Weights of a small mixture-of-experts language model, trained from scratch on English Wikipedia.
Training: a variant of SOAP for the experts, 399M tokens, 6134 steps.
Below are experts of layer 7 (counted from 0) of a mixture-of-experts language model. Rows are named router (the router's row for the expert), down (a neuron's output weights, with its number) and show model dimensions 0-223. Each number is 200 + 20 x the weight over its row's rms, rounded and kept within 0 to 999.
Before each expert's rows: a language model's description of what the expert responds to. This comes from a sample of Wikipedia text that the model never trained on.

# expert 6
Infobox field names. Field labels and headings in infoboxes and lists, such as Website, Release date, Geography, Gallery, plus agent-noun endings like param-et-ers, manufactur-er.
router,223,194,196,198,193,195,203,166,184,224,202,202,177,249,198,201,187,205,227,209,196,195,222,228,190,184,167,211,177,186,232,211,217,199,204,199,165,225,218,193,201,228,226,187,211,175,229,202,218,182,231,227,242,200,193,203,238,188,216,204,199,176,193,220,195,191,160,172,217,212,193,188,195,185,209,185,196,220,164,207,197,224,194,165,198,199,177,209,178,188,171,199,195,163,215,193,224,208,190,168,218,198,258,221,178,200,210,243,198,177,160,197,196,208,184,205,248,197,222,218,188,214,196,194,209,207,211,166,190,245,197,200,233,209,207,189,255,197,222,224,202,208,200,228,197,188,196,178,178,206,210,205,193,170,215,213,168,211,183,220,199,215,181,184,217,173,213,210,163,199,212,219,225,212,197,243,209,194,213,179,221,208,203,190,233,202,200,146,222,205,222,218,238,181,213,207,153,182,177,223,200,195,203,197,190,224,217,226,245,216,214,215,181,224,196,190,198,197,186,179,223,207,209,207
down1,184,181,187,222,204,189,171,172,194,220,186,186,185,206,202,215,200,168,208,191,230,207,167,195,221,220,206,194,204,199,229,208,175,184,160,212,218,217,195,202,211,152,199,213,218,208,191,189,222,159,236,199,210,171,174,199,184,194,199,227,197,219,198,191,165,202,173,181,214,190,194,208,181,200,214,207,196,207,240,242,217,204,195,190,195,240,229,197,237,209,168,225,182,168,203,201,220,175,207,215,162,233,184,187,209,200,231,251,208,201,205,205,198,171,217,215,230,199,199,169,175,199,219,209,203,199,203,173,166,217,204,198,223,216,191,183,201,213,210,221,219,217,195,187,208,176,185,201,166,196,174,174,222,167,181,197,194,186,186,223,194,191,183,234,185,179,203,180,180,221,163,180,191,176,255,188,201,189,190,132,197,171,195,197,199,152,237,207,204,198,216,156,200,188,175,181,166,203,197,214,176,193,195,188,218,196,196,197,217,198,215,214,222,190,174,190,189,228,221,214,203,199,203,235
down2,211,174,214,212,181,212,199,182,220,173,204,223,199,221,199,192,178,172,186,167,209,192,224,165,192,186,143,260,206,199,177,178,208,221,220,197,207,160,177,161,192,215,191,182,227,216,191,209,189,180,204,192,184,204,165,204,212,182,228,193,237,232,195,160,177,205,222,210,189,214,201,217,159,179,232,190,246,194,241,201,174,227,205,186,163,232,209,202,222,214,201,229,242,212,213,187,170,164,171,192,192,207,182,207,196,200,198,184,218,194,192,202,225,201,206,198,236,184,187,202,193,192,214,181,202,186,202,223,200,149,174,211,191,168,202,184,215,203,206,180,185,192,163,223,212,199,247,195,229,219,184,201,188,205,197,192,190,206,203,218,203,181,186,165,186,206,187,173,200,169,189,204,201,222,198,194,229,213,178,212,181,168,226,180,215,220,229,203,204,226,187,181,189,183,203,196,204,173,226,191,227,201,207,196,222,227,196,229,179,167,209,194,197,190,186,195,212,197,199,192,200,239,159,223
down3,181,215,226,211,205,229,177,193,218,174,169,196,195,203,164,193,208,191,183,198,217,191,201,187,205,199,215,202,195,166,190,210,188,179,202,203,206,199,199,187,217,233,202,212,239,204,209,179,187,196,177,208,202,176,152,208,218,181,206,199,193,196,190,212,187,217,200,205,196,199,189,201,168,185,177,234,229,195,188,178,195,215,184,234,195,216,186,203,164,230,183,218,133,181,216,179,197,222,209,208,226,201,200,203,193,171,190,169,213,194,204,195,205,190,175,216,195,211,193,217,193,215,201,220,151,202,163,163,197,187,216,187,162,197,231,218,196,165,197,175,179,225,207,204,205,232,234,211,185,198,205,182,185,224,207,164,199,226,201,172,179,202,174,166,199,201,178,202,186,181,187,171,179,180,161,182,169,168,209,167,204,220,185,207,223,215,198,188,172,184,202,216,254,233,190,163,179,182,194,202,240,217,217,221,197,181,180,198,181,222,221,202,238,226,176,245,191,228,203,212,183,185,229,168
down4,203,246,225,211,175,187,179,209,194,225,183,230,207,182,208,222,184,208,227,171,188,210,160,166,202,225,200,207,176,166,218,201,202,189,213,196,222,193,194,229,192,237,194,209,220,184,218,194,200,170,163,198,204,184,210,230,215,174,182,208,200,210,197,232,193,188,244,232,216,208,216,168,191,184,221,210,173,207,212,203,198,191,229,198,192,200,167,176,191,171,187,209,205,168,197,184,203,224,189,244,183,221,189,189,212,179,191,170,215,222,220,227,219,160,201,227,205,193,159,184,185,195,206,193,213,186,191,178,227,222,224,221,215,213,180,185,189,219,211,169,206,184,173,175,191,199,195,225,192,204,229,200,168,193,226,206,175,221,233,212,179,194,192,214,207,210,198,197,189,197,221,172,215,235,192,201,215,182,262,189,182,171,236,187,191,215,207,210,229,225,213,240,223,201,195,238,213,246,172,192,234,189,207,222,190,219,210,206,229,189,223,186,219,178,191,194,195,206,199,179,181,180,237,221
down5,204,268,211,194,196,212,198,205,191,183,189,213,199,209,209,196,195,201,189,177,181,194,147,168,189,190,217,192,199,189,221,210,236,189,207,209,214,229,187,200,182,163,209,182,195,190,196,187,212,203,218,191,200,209,352,211,204,199,184,207,197,198,206,206,200,220,173,202,196,201,199,208,190,190,220,193,187,205,207,198,208,178,165,191,195,195,196,172,211,180,215,209,182,212,211,174,218,210,206,197,209,230,195,223,169,193,231,222,192,198,220,183,193,209,192,240,202,226,208,191,211,213,208,192,198,219,210,169,184,232,210,194,203,205,204,216,181,220,206,177,207,83,160,196,222,220,185,214,185,191,203,200,208,204,210,180,214,215,212,200,185,206,195,195,179,225,195,182,191,179,210,196,195,208,210,213,183,206,195,189,203,209,191,192,195,204,210,160,189,210,207,214,192,191,216,204,178,183,205,196,197,211,184,204,205,217,209,192,210,188,213,206,178,224,198,201,188,209,188,214,194,211,175,212
down6,234,188,207,177,229,215,209,214,182,210,171,199,213,214,218,214,188,183,215,217,154,193,232,200,206,172,241,175,211,189,229,219,210,190,228,191,243,175,184,204,209,201,229,198,188,199,193,217,196,190,214,169,192,216,173,187,196,196,201,215,188,223,187,197,223,210,193,211,190,213,206,222,198,216,178,195,209,213,173,205,198,206,211,181,175,220,174,184,202,218,198,219,181,187,205,164,178,214,163,198,175,220,198,210,239,202,216,234,203,185,199,186,207,181,190,217,215,214,206,183,221,218,172,171,211,171,163,212,181,176,199,182,233,197,180,191,189,240,181,189,211,196,186,218,175,186,198,178,195,186,181,195,198,183,157,206,245,191,174,237,201,195,250,182,194,251,183,204,222,205,250,201,200,209,220,172,199,179,227,219,181,216,185,163,210,171,203,182,212,190,206,182,216,166,201,162,197,231,197,162,220,209,190,220,191,189,177,212,220,188,228,170,231,191,210,192,221,233,190,165,192,213,157,183
down7,171,209,201,187,219,203,168,215,160,200,231,176,192,211,243,213,193,220,204,210,192,175,210,207,217,207,214,189,225,219,185,219,229,210,176,234,197,201,238,214,214,210,155,218,195,194,214,200,196,214,183,240,180,229,221,165,232,191,207,181,227,168,150,193,178,221,191,170,162,193,161,184,193,189,200,202,173,183,196,177,188,196,217,224,228,234,198,218,197,217,197,179,179,189,182,200,203,237,186,168,194,189,222,184,181,205,204,180,183,242,223,207,164,201,208,209,244,210,176,226,212,188,223,211,211,230,195,261,196,220,195,174,201,204,226,151,196,186,204,204,198,230,225,192,206,210,174,226,232,219,216,201,192,208,212,198,179,170,185,181,187,172,202,210,203,188,174,215,206,189,188,214,163,197,199,199,204,184,193,222,206,183,203,189,174,199,164,170,206,215,213,199,174,220,217,231,173,204,203,208,208,247,231,207,194,212,211,217,215,212,205,186,217,189,233,205,205,212,187,197,186,200,227,220
down8,190,239,194,193,232,194,207,221,205,201,174,175,177,199,162,210,185,214,220,187,150,180,173,189,190,201,211,184,199,195,235,208,190,187,181,170,213,207,204,231,217,208,193,194,174,221,214,209,197,195,208,188,257,211,192,209,211,171,218,176,207,203,217,179,201,208,171,188,214,190,192,165,225,192,213,180,213,207,197,177,195,184,201,211,209,194,226,187,229,170,199,240,217,204,205,185,183,201,183,186,205,190,185,195,153,201,195,190,242,199,169,196,207,201,199,192,201,220,180,198,206,197,185,158,197,200,201,165,223,191,181,236,211,192,204,164,201,206,183,201,225,208,208,182,221,198,230,194,227,213,173,180,208,210,212,192,181,205,208,184,219,147,221,189,230,214,217,178,208,187,212,155,215,196,253,171,192,203,215,193,225,192,207,163,193,201,197,166,203,205,195,190,200,247,173,252,188,199,185,226,201,203,225,197,181,202,188,192,199,178,206,199,167,143,207,228,170,163,228,225,174,199,185,236
down9,195,195,176,205,248,215,182,189,214,192,215,220,240,182,225,212,180,200,177,208,213,190,205,225,174,222,189,185,190,211,227,213,183,246,213,204,193,172,206,180,201,200,218,220,200,220,193,217,232,192,180,219,216,195,187,250,182,190,208,189,190,156,204,216,222,249,203,226,261,187,208,181,197,230,239,179,229,207,185,193,243,194,193,205,197,221,197,239,176,182,214,226,171,212,228,204,222,216,195,179,183,206,184,228,222,232,162,211,173,217,212,234,181,190,190,158,212,191,196,174,193,200,226,171,213,177,180,192,224,207,234,201,204,170,214,188,222,204,198,192,208,188,190,167,181,200,216,226,194,208,207,196,155,217,213,200,204,197,170,202,197,185,204,198,183,186,208,220,210,220,211,173,200,175,239,176,235,199,200,190,211,185,192,211,222,215,195,197,193,194,215,203,215,201,205,226,185,191,191,159,230,188,159,192,185,201,202,215,241,214,193,237,176,220,191,203,239,185,180,184,175,198,194,192
down10,218,225,184,204,174,201,214,206,155,209,234,202,200,218,157,169,232,161,189,247,197,202,203,173,207,193,218,220,215,227,242,201,195,166,180,188,202,204,205,245,200,174,219,214,213,180,193,206,211,223,226,221,233,205,173,207,194,187,218,231,167,190,166,223,215,191,221,205,195,192,219,218,204,198,193,225,198,224,218,256,182,175,193,188,174,198,182,212,199,178,199,197,223,198,173,200,208,237,190,164,225,184,172,225,190,208,222,218,187,212,175,194,209,229,204,204,180,209,217,181,232,216,191,195,204,221,199,205,201,200,204,210,225,184,213,200,201,217,187,204,188,190,201,180,201,225,216,199,224,181,193,204,202,214,238,230,199,204,199,176,242,233,223,205,232,185,229,203,184,255,197,220,194,191,190,202,169,235,203,166,233,216,203,193,173,182,187,213,211,166,181,235,226,206,172,204,159,213,218,179,214,195,207,235,202,197,201,170,213,176,210,205,191,216,177,183,171,203,219,177,186,224,197,197
down11,200,208,186,214,222,207,228,212,207,223,217,210,193,206,220,231,186,224,171,179,199,178,167,190,214,178,196,199,186,204,207,212,182,168,211,204,217,225,169,230,199,232,218,196,195,211,206,193,210,165,162,188,190,243,256,192,219,162,210,203,206,182,199,225,198,216,188,178,213,181,191,215,197,222,197,212,229,221,207,168,182,208,201,183,214,204,192,209,210,207,214,219,200,192,178,200,228,204,204,228,176,207,198,229,154,158,227,200,172,199,197,178,215,194,206,216,175,199,173,221,195,214,241,198,192,198,210,193,222,216,200,218,211,189,195,199,170,196,201,207,205,194,177,193,216,182,187,191,208,195,219,250,261,214,187,163,199,210,217,203,189,218,191,223,235,183,180,188,214,164,185,207,205,169,172,200,198,226,189,166,211,200,239,188,184,190,169,204,193,190,166,165,212,220,172,188,210,196,180,188,200,223,241,185,160,197,249,202,210,180,209,182,174,212,210,208,203,165,186,155,232,197,230,220
down12,219,201,200,234,173,218,191,206,207,177,205,183,189,170,176,200,213,200,209,190,212,208,177,173,194,207,128,189,198,209,192,173,165,186,222,191,230,212,209,205,184,195,216,197,227,193,185,225,166,206,208,187,220,182,174,193,215,186,184,169,168,228,210,198,200,203,190,181,215,211,220,173,253,160,198,193,226,182,157,209,181,201,201,196,255,201,236,210,178,179,174,209,217,203,199,207,211,204,195,149,190,222,180,218,228,185,207,196,181,213,193,197,183,162,192,236,194,179,176,213,218,199,181,197,166,240,214,202,182,231,225,169,172,206,170,242,171,192,211,201,206,210,209,205,220,235,198,198,181,197,188,207,181,188,212,196,198,215,204,203,193,194,217,193,177,221,191,191,227,200,191,222,216,184,228,221,221,197,194,219,230,184,240,235,208,204,180,237,213,180,215,196,234,164,182,200,188,236,202,196,201,174,218,232,208,202,173,179,192,199,172,195,214,218,202,209,185,220,209,206,185,218,203,157
down13,205,185,221,201,195,200,234,217,181,205,196,189,215,229,191,164,208,180,196,223,219,217,194,195,203,195,209,194,190,210,207,179,227,193,165,171,198,196,168,195,185,184,172,193,187,144,198,161,184,205,213,212,192,201,216,209,177,219,205,207,184,149,190,193,184,178,229,195,166,182,236,178,224,171,218,177,169,191,205,185,179,219,193,223,169,187,229,189,210,232,236,202,185,221,187,229,204,182,188,177,229,234,178,163,202,204,192,222,167,192,242,180,203,196,143,211,230,204,186,160,177,211,187,193,168,205,205,213,177,199,224,171,201,208,216,192,209,177,215,200,171,187,200,197,205,218,200,216,234,196,193,221,234,177,206,244,173,213,198,185,178,190,198,194,184,172,231,220,178,217,176,162,200,188,191,212,187,189,215,213,231,169,173,175,194,205,207,201,208,222,200,178,222,187,228,175,221,176,200,161,231,187,207,213,225,219,216,211,157,210,205,194,192,221,202,188,211,187,211,200,177,207,213,177
down14,185,192,203,247,199,195,195,218,202,160,219,243,178,219,214,217,185,190,219,190,180,190,206,197,201,197,172,221,171,223,191,245,227,201,200,188,140,197,210,185,198,179,179,198,201,191,200,216,202,167,198,171,192,232,199,214,209,172,142,187,201,186,214,180,216,210,197,207,199,202,189,204,187,201,184,231,234,183,192,173,200,189,207,173,196,200,201,168,211,184,188,187,175,202,178,198,196,196,245,203,204,203,219,191,191,215,172,189,181,175,186,203,232,207,197,210,225,143,213,184,203,213,188,212,209,206,189,169,233,212,190,206,152,239,199,175,162,204,181,162,190,216,190,224,206,172,177,193,225,236,245,196,206,195,247,177,199,177,192,192,205,197,201,176,197,198,200,192,197,173,181,243,185,206,196,219,205,189,176,215,214,178,180,173,189,211,213,242,222,221,179,195,183,165,229,192,193,179,202,203,204,183,186,203,235,245,203,207,217,219,179,181,155,203,207,201,221,181,207,187,204,188,195,202
down15,202,235,190,192,180,184,195,180,237,181,198,190,248,199,169,191,185,198,196,178,220,203,168,208,224,200,217,198,232,201,207,221,191,221,216,168,199,182,188,214,211,184,194,187,161,184,213,209,155,166,179,165,231,172,171,205,220,196,198,198,195,172,180,202,179,184,229,192,222,176,211,176,190,187,184,203,200,223,220,184,222,170,230,183,173,196,232,170,206,226,202,223,167,201,200,222,174,211,220,199,166,162,213,204,203,221,179,193,198,176,222,184,201,198,140,205,190,224,179,188,173,222,193,208,210,189,190,184,200,190,199,216,182,182,208,215,178,206,182,196,220,168,201,182,182,204,220,203,190,169,208,223,208,249,239,212,188,198,186,239,225,197,185,238,199,186,194,183,228,233,167,192,206,192,176,211,226,201,173,171,182,203,195,208,225,218,204,209,177,193,191,215,201,195,198,176,222,204,223,213,225,186,183,184,223,180,219,187,210,229,220,175,192,246,228,213,198,205,194,165,241,208,190,176
down16,218,187,232,173,184,186,208,255,191,164,191,195,224,198,205,214,213,181,228,199,189,237,190,214,201,197,177,189,174,205,198,192,177,212,190,226,219,194,208,206,235,210,210,241,159,189,187,211,158,178,192,187,191,184,189,214,167,167,223,201,203,205,206,210,192,224,171,196,228,198,195,192,240,183,176,161,165,185,186,167,172,204,217,170,206,200,182,195,230,225,180,211,181,221,209,217,209,184,222,203,173,211,205,214,204,196,167,212,194,206,208,191,182,200,234,213,216,217,192,213,218,176,206,223,178,202,172,219,195,188,168,211,198,187,177,191,179,190,187,167,248,263,198,205,218,197,186,213,180,198,183,196,198,209,202,201,212,179,211,192,208,159,202,177,209,198,183,251,204,212,189,190,172,219,205,199,193,192,201,220,187,217,208,194,192,209,208,162,153,182,194,182,163,181,184,206,217,190,225,202,219,195,227,206,186,187,181,215,233,220,191,210,171,230,233,200,190,245,162,221,179,228,196,173
down17,175,185,198,172,170,195,164,220,233,208,209,206,185,189,212,241,175,211,214,216,209,227,181,178,196,219,218,203,183,193,207,198,209,182,212,171,199,213,190,174,218,235,203,212,211,228,204,178,238,191,190,257,248,165,194,172,214,193,201,193,216,202,225,180,174,239,188,225,189,166,203,208,187,182,219,226,197,214,166,200,167,197,229,184,189,222,221,197,199,183,199,231,226,177,236,220,188,185,197,214,184,173,201,206,207,222,193,207,173,201,218,192,198,178,157,193,205,202,176,206,219,194,188,202,177,193,211,175,201,210,217,222,249,201,169,189,217,182,195,209,184,252,203,228,199,228,182,222,169,222,168,193,193,174,174,189,182,209,168,211,186,191,209,205,166,189,214,209,204,171,214,174,214,179,232,196,204,202,207,209,227,221,181,238,183,191,194,199,223,202,225,184,149,185,179,199,193,225,213,181,178,187,182,200,192,190,216,198,227,181,198,196,203,221,211,212,200,169,175,205,187,180,183,153
down18,203,177,203,191,246,189,197,202,186,204,221,209,236,206,215,218,198,222,203,189,202,222,194,215,235,185,209,215,219,207,215,222,180,199,184,207,254,200,207,196,181,171,231,206,199,188,213,181,201,202,234,183,189,186,218,185,230,241,161,248,199,223,176,207,162,223,215,181,216,212,198,198,218,196,246,221,226,180,191,224,219,192,218,208,223,210,182,214,186,204,216,231,206,202,215,207,190,199,197,223,178,206,230,168,217,196,194,209,226,179,189,216,176,201,192,250,198,201,237,206,203,207,206,181,180,176,184,211,216,217,174,178,193,178,213,220,195,195,208,226,214,263,185,216,228,238,196,209,175,202,191,205,216,237,204,173,241,156,218,234,219,162,193,219,159,185,205,182,167,202,221,188,196,199,214,218,202,203,196,181,184,216,160,194,209,245,205,169,204,206,200,210,203,198,181,202,168,205,209,174,189,217,219,203,238,187,181,208,213,205,176,214,206,212,170,202,191,190,220,236,214,201,203,219
down19,222,217,197,213,203,189,190,206,188,188,221,200,205,172,167,173,196,228,186,236,217,232,189,225,185,161,211,209,206,231,210,183,220,204,231,192,186,187,180,166,204,194,231,190,233,211,197,183,225,209,188,182,188,206,128,183,230,177,208,240,199,193,206,181,221,199,202,205,204,193,203,205,221,191,178,196,192,203,168,183,182,193,169,205,206,217,149,193,219,221,157,167,218,206,196,177,186,234,191,193,198,206,181,191,177,211,225,168,187,221,178,193,209,181,206,228,201,211,235,205,207,171,186,211,177,184,197,196,192,219,201,227,202,187,207,221,197,176,223,217,206,201,144,192,182,211,187,185,195,183,170,197,165,219,230,205,174,195,184,220,235,216,189,172,178,202,186,227,225,201,152,245,243,204,206,184,207,173,207,189,189,188,216,166,192,212,223,198,208,169,202,225,239,181,206,183,220,221,188,227,181,187,204,228,225,220,188,198,207,175,187,219,179,180,176,186,194,205,186,187,211,182,180,199
down20,226,213,228,181,201,199,193,216,190,218,220,170,192,210,206,159,242,209,155,192,195,189,203,210,215,190,216,175,185,188,175,217,200,189,216,204,192,202,188,218,204,191,188,231,163,183,207,209,210,216,182,218,203,188,177,211,203,217,174,182,214,189,198,193,197,205,221,212,192,181,179,225,183,216,247,213,206,178,170,255,195,208,205,202,180,179,208,203,199,204,199,213,229,195,170,207,198,186,169,241,231,184,172,195,220,180,197,179,227,208,180,210,244,174,249,197,195,167,212,177,170,169,228,199,234,206,216,213,186,194,212,221,186,209,187,206,185,188,214,198,183,207,261,211,177,196,218,214,200,165,198,199,201,178,191,194,190,189,167,188,194,179,166,177,234,193,192,208,207,190,219,219,187,233,223,184,197,196,195,238,205,186,216,234,179,190,211,217,251,201,213,192,194,211,192,209,232,168,208,213,193,209,191,180,197,251,189,189,171,208,225,227,191,170,171,165,182,224,222,233,190,170,188,199
down21,197,191,181,212,191,216,222,212,147,176,226,246,246,226,191,200,192,191,235,216,168,216,183,207,224,200,235,169,223,212,209,173,201,206,233,169,212,215,159,171,197,229,191,192,222,201,193,231,192,206,195,154,182,216,193,228,194,193,186,168,188,169,191,214,177,177,224,184,213,201,202,172,179,220,188,226,181,211,223,185,202,210,203,159,226,237,170,184,227,198,179,210,212,196,209,210,191,211,181,231,226,203,225,213,217,211,210,200,206,174,205,199,187,202,177,189,157,221,215,181,233,190,183,209,191,189,238,180,193,197,199,197,212,181,190,189,197,208,205,207,193,166,214,211,169,193,192,191,164,218,211,164,190,166,183,225,161,185,195,214,198,214,206,210,191,184,203,199,177,213,199,229,201,160,193,187,203,169,214,208,221,194,173,216,171,216,198,196,202,192,231,224,187,219,186,222,165,239,193,187,192,216,169,183,194,198,191,199,177,186,218,209,228,242,186,207,200,179,209,189,209,150,201,183
down22,193,229,176,233,190,204,196,194,181,218,210,213,186,199,210,187,188,239,213,200,212,194,172,208,186,161,185,196,173,204,206,190,181,193,187,180,185,194,187,206,173,205,210,193,194,191,181,165,200,240,184,210,196,186,177,225,219,231,209,199,207,189,236,200,188,237,235,205,220,208,178,217,213,200,221,176,188,200,218,177,212,244,184,191,211,197,189,175,224,201,211,216,207,174,188,150,185,211,242,197,191,205,216,219,218,194,211,185,196,163,220,178,175,187,239,192,203,209,195,182,221,223,181,248,195,179,187,179,199,182,249,236,201,187,202,223,213,181,190,210,204,207,205,167,175,179,216,194,178,189,180,192,172,219,219,208,198,155,220,209,216,214,206,201,132,173,232,228,204,180,202,176,200,168,216,203,222,202,190,192,207,215,185,182,198,194,215,215,213,213,205,182,197,160,215,157,203,178,192,147,211,177,241,161,189,192,192,182,183,191,169,154,178,195,203,185,198,187,181,188,215,210,197,219
down23,207,191,220,187,221,209,195,233,179,183,185,196,171,163,192,215,180,205,202,178,190,178,206,207,220,191,214,219,176,218,193,218,220,227,196,219,202,227,230,182,205,210,194,206,198,223,224,221,193,222,233,185,179,184,187,217,182,190,185,215,205,229,217,209,200,235,181,200,204,219,189,217,190,199,152,193,200,181,191,191,193,220,208,197,228,211,219,203,244,217,173,161,201,191,226,213,212,184,188,203,149,253,205,204,221,214,246,221,206,208,211,158,207,209,169,197,229,255,193,188,210,191,226,193,204,208,226,213,173,188,191,176,250,182,184,202,206,213,214,206,222,194,189,207,215,210,209,226,197,180,226,187,190,187,176,224,223,168,182,203,176,180,195,188,205,173,194,176,204,191,224,205,195,178,166,196,193,217,207,213,213,207,186,202,208,196,209,198,215,209,228,234,201,216,227,187,184,157,223,209,190,183,211,187,219,197,188,196,197,208,207,192,221,156,165,207,193,216,164,191,220,189,192,290
down24,213,212,196,181,145,236,178,250,204,187,199,194,173,159,185,216,173,177,196,203,200,234,214,184,183,207,186,196,198,206,201,187,197,202,180,196,221,208,203,206,208,180,198,209,191,165,201,223,202,203,201,210,198,200,161,223,207,234,204,187,210,149,181,224,213,224,165,190,203,185,182,206,185,205,188,234,180,212,188,192,177,205,215,165,173,187,200,205,200,215,220,208,216,208,208,242,203,218,176,184,213,233,203,208,184,170,230,225,225,205,196,221,231,199,205,203,160,215,208,177,217,202,196,212,203,190,195,189,181,193,207,171,241,190,226,212,168,202,215,164,196,214,222,197,200,202,252,220,190,180,228,225,183,160,207,215,186,204,200,206,206,218,201,224,193,181,198,214,187,201,225,211,221,187,212,213,148,202,196,228,178,217,233,206,196,191,243,199,235,220,201,205,160,209,186,178,215,145,214,223,210,211,180,219,200,214,203,181,192,237,175,188,234,198,236,191,205,245,188,175,181,201,183,190
down25,181,189,224,157,201,172,183,207,187,186,205,169,229,201,183,197,209,214,177,238,201,176,170,219,204,157,214,212,205,196,200,184,227,230,202,199,188,220,196,211,205,204,146,214,237,169,176,197,207,212,215,178,199,221,198,199,218,177,200,183,211,248,226,208,188,221,185,221,189,196,193,184,194,229,200,209,184,226,237,203,172,215,221,218,204,183,231,163,198,167,217,181,195,203,192,197,196,190,186,226,186,183,167,182,195,207,213,208,214,208,237,210,234,197,209,192,153,222,190,167,192,197,170,207,218,216,245,251,171,237,205,204,186,164,221,170,180,185,225,204,209,193,194,181,200,201,176,212,152,182,190,201,190,226,183,213,190,200,219,241,222,208,182,208,201,210,199,214,203,175,173,204,201,210,186,227,205,214,201,227,211,200,231,217,169,210,195,182,213,188,188,226,208,232,225,172,206,177,196,202,209,222,205,237,166,228,205,220,171,222,215,205,215,239,180,221,194,186,198,201,205,199,186,178
down26,207,234,157,161,215,213,202,218,166,198,189,220,206,216,229,205,197,203,158,207,222,167,189,198,227,218,212,223,204,193,165,211,193,240,220,197,211,195,211,218,198,188,236,219,188,201,210,197,194,221,189,202,176,202,180,196,245,222,178,222,175,200,202,192,183,195,206,212,201,213,216,224,180,232,182,213,224,208,200,177,221,178,193,192,186,201,231,165,201,190,168,210,209,207,242,164,222,179,220,217,197,232,229,189,213,196,199,187,180,232,215,186,206,221,180,190,186,225,184,190,170,189,174,178,198,212,208,213,189,202,192,217,179,192,245,235,187,203,211,192,223,200,180,156,181,205,201,242,209,196,240,177,203,197,181,204,222,188,233,231,161,188,173,199,206,207,196,179,206,215,178,238,213,224,183,177,221,207,151,219,165,173,198,208,202,216,184,211,248,181,188,187,207,214,218,191,216,175,199,226,190,176,176,206,201,172,222,214,162,191,218,209,201,208,189,187,223,195,233,168,192,210,226,217
down27,239,255,198,190,218,167,161,209,187,213,185,202,201,223,169,206,184,214,209,183,184,222,200,185,173,195,234,192,204,201,202,192,186,170,211,167,204,228,163,193,179,217,197,182,185,184,202,163,204,162,212,220,186,180,241,177,208,209,169,212,218,187,194,214,189,215,193,187,214,179,206,201,178,191,201,198,157,216,225,183,211,206,175,192,206,205,222,197,170,215,259,227,195,238,202,207,212,179,188,201,183,164,212,246,186,215,175,210,211,180,181,236,182,178,219,189,186,199,226,218,218,224,220,217,195,202,213,211,246,180,205,200,192,218,201,228,188,206,165,204,205,168,198,206,212,224,206,174,216,225,184,183,212,192,202,192,190,189,204,208,177,168,216,199,171,202,205,222,177,205,187,187,225,167,223,180,167,213,217,153,187,204,222,209,194,186,199,209,218,204,203,204,169,155,217,218,207,223,187,218,213,235,204,187,205,201,198,242,180,228,219,204,188,183,228,189,208,180,248,187,223,193,177,188
down28,222,188,197,221,148,198,212,164,209,215,206,190,218,225,174,221,246,220,247,204,191,198,208,193,190,194,185,230,207,164,213,221,186,200,193,233,213,214,207,212,197,182,199,202,216,173,170,199,232,164,221,220,191,228,193,184,196,193,213,203,183,185,185,158,243,228,193,199,211,215,242,197,193,181,213,180,181,156,175,175,168,196,210,203,208,231,198,226,172,208,180,201,193,182,224,239,187,212,206,213,219,203,184,196,226,183,194,198,154,191,194,190,183,199,197,191,246,218,197,194,181,221,205,200,151,190,190,202,176,212,214,203,216,180,222,182,188,234,221,186,197,198,198,212,197,213,198,165,213,211,207,195,225,173,195,176,202,177,177,225,195,213,181,201,184,209,201,190,188,228,167,225,169,223,218,236,205,216,208,184,217,179,214,225,185,184,155,196,235,189,206,206,194,200,189,225,188,183,224,205,233,178,193,187,206,170,230,179,195,173,205,201,250,229,224,215,176,198,177,182,194,207,223,178
down29,196,220,184,187,211,232,221,214,207,198,179,252,189,185,165,172,180,203,197,191,199,218,197,180,177,195,217,174,206,173,198,233,199,188,221,172,194,204,220,207,203,193,199,210,198,223,219,232,184,181,232,177,166,178,176,184,194,218,186,227,166,211,182,212,195,210,189,200,203,192,202,215,165,199,177,224,198,196,194,199,181,124,161,205,205,233,235,182,155,219,217,213,202,188,238,198,219,199,216,241,209,212,199,245,186,194,197,185,217,209,206,184,207,170,221,175,212,209,202,218,230,211,214,203,193,221,236,179,173,194,206,201,228,196,196,219,163,188,201,178,171,215,214,178,215,203,226,211,228,218,200,176,207,203,223,205,195,220,185,174,209,201,202,201,196,195,197,174,224,182,203,207,189,191,187,184,232,202,228,203,221,203,197,189,176,210,211,166,239,199,232,194,224,232,221,199,179,265,186,218,219,200,190,188,180,191,184,193,207,207,183,153,210,180,196,202,201,169,162,182,172,228,205,189
down30,198,225,195,204,234,195,183,209,188,221,139,241,203,214,248,212,158,215,180,191,218,188,199,190,218,189,206,136,210,190,241,192,174,188,167,210,215,162,167,197,172,189,163,183,224,233,227,168,181,183,200,168,201,204,245,221,175,177,200,210,188,198,173,182,182,195,185,214,227,182,231,210,170,167,232,173,200,208,207,206,216,215,193,188,189,187,176,207,226,186,208,203,222,204,199,171,215,195,237,202,203,178,190,223,204,204,165,201,174,168,195,204,231,205,200,191,180,212,225,184,209,182,225,206,214,181,213,189,217,221,176,185,178,208,224,186,206,244,200,247,183,182,209,186,227,213,186,181,197,193,192,198,219,189,227,200,185,188,188,188,217,206,226,217,220,175,176,213,181,211,200,175,183,210,229,185,184,215,197,241,200,193,217,185,180,216,188,172,183,174,219,194,196,202,160,183,205,219,190,194,191,213,217,174,182,211,214,184,219,216,191,207,187,209,203,172,207,217,208,210,185,190,232,215
down31,210,222,180,206,218,219,212,173,196,201,217,215,187,205,212,222,205,194,181,206,205,233,202,184,214,221,204,189,190,227,219,211,158,213,217,195,238,218,206,233,204,193,225,195,187,230,200,211,210,215,202,228,208,158,226,186,227,224,200,195,214,222,172,186,213,187,212,192,209,179,177,184,217,190,205,209,178,184,180,164,225,224,190,229,200,161,191,218,214,163,220,170,190,185,199,238,172,197,220,200,207,234,206,191,217,217,205,201,233,207,204,162,164,221,202,202,206,168,192,211,239,200,196,213,187,213,225,218,200,167,207,197,213,184,178,212,196,182,217,192,231,183,185,214,202,223,203,202,172,229,182,210,216,204,183,181,219,190,199,215,208,177,226,191,214,187,150,198,232,192,213,171,233,161,199,157,199,212,195,214,187,179,199,181,213,189,217,206,200,186,208,235,213,168,142,233,169,170,213,221,199,197,175,207,218,190,213,206,169,181,210,173,121,193,181,184,180,194,195,222,210,190,188,210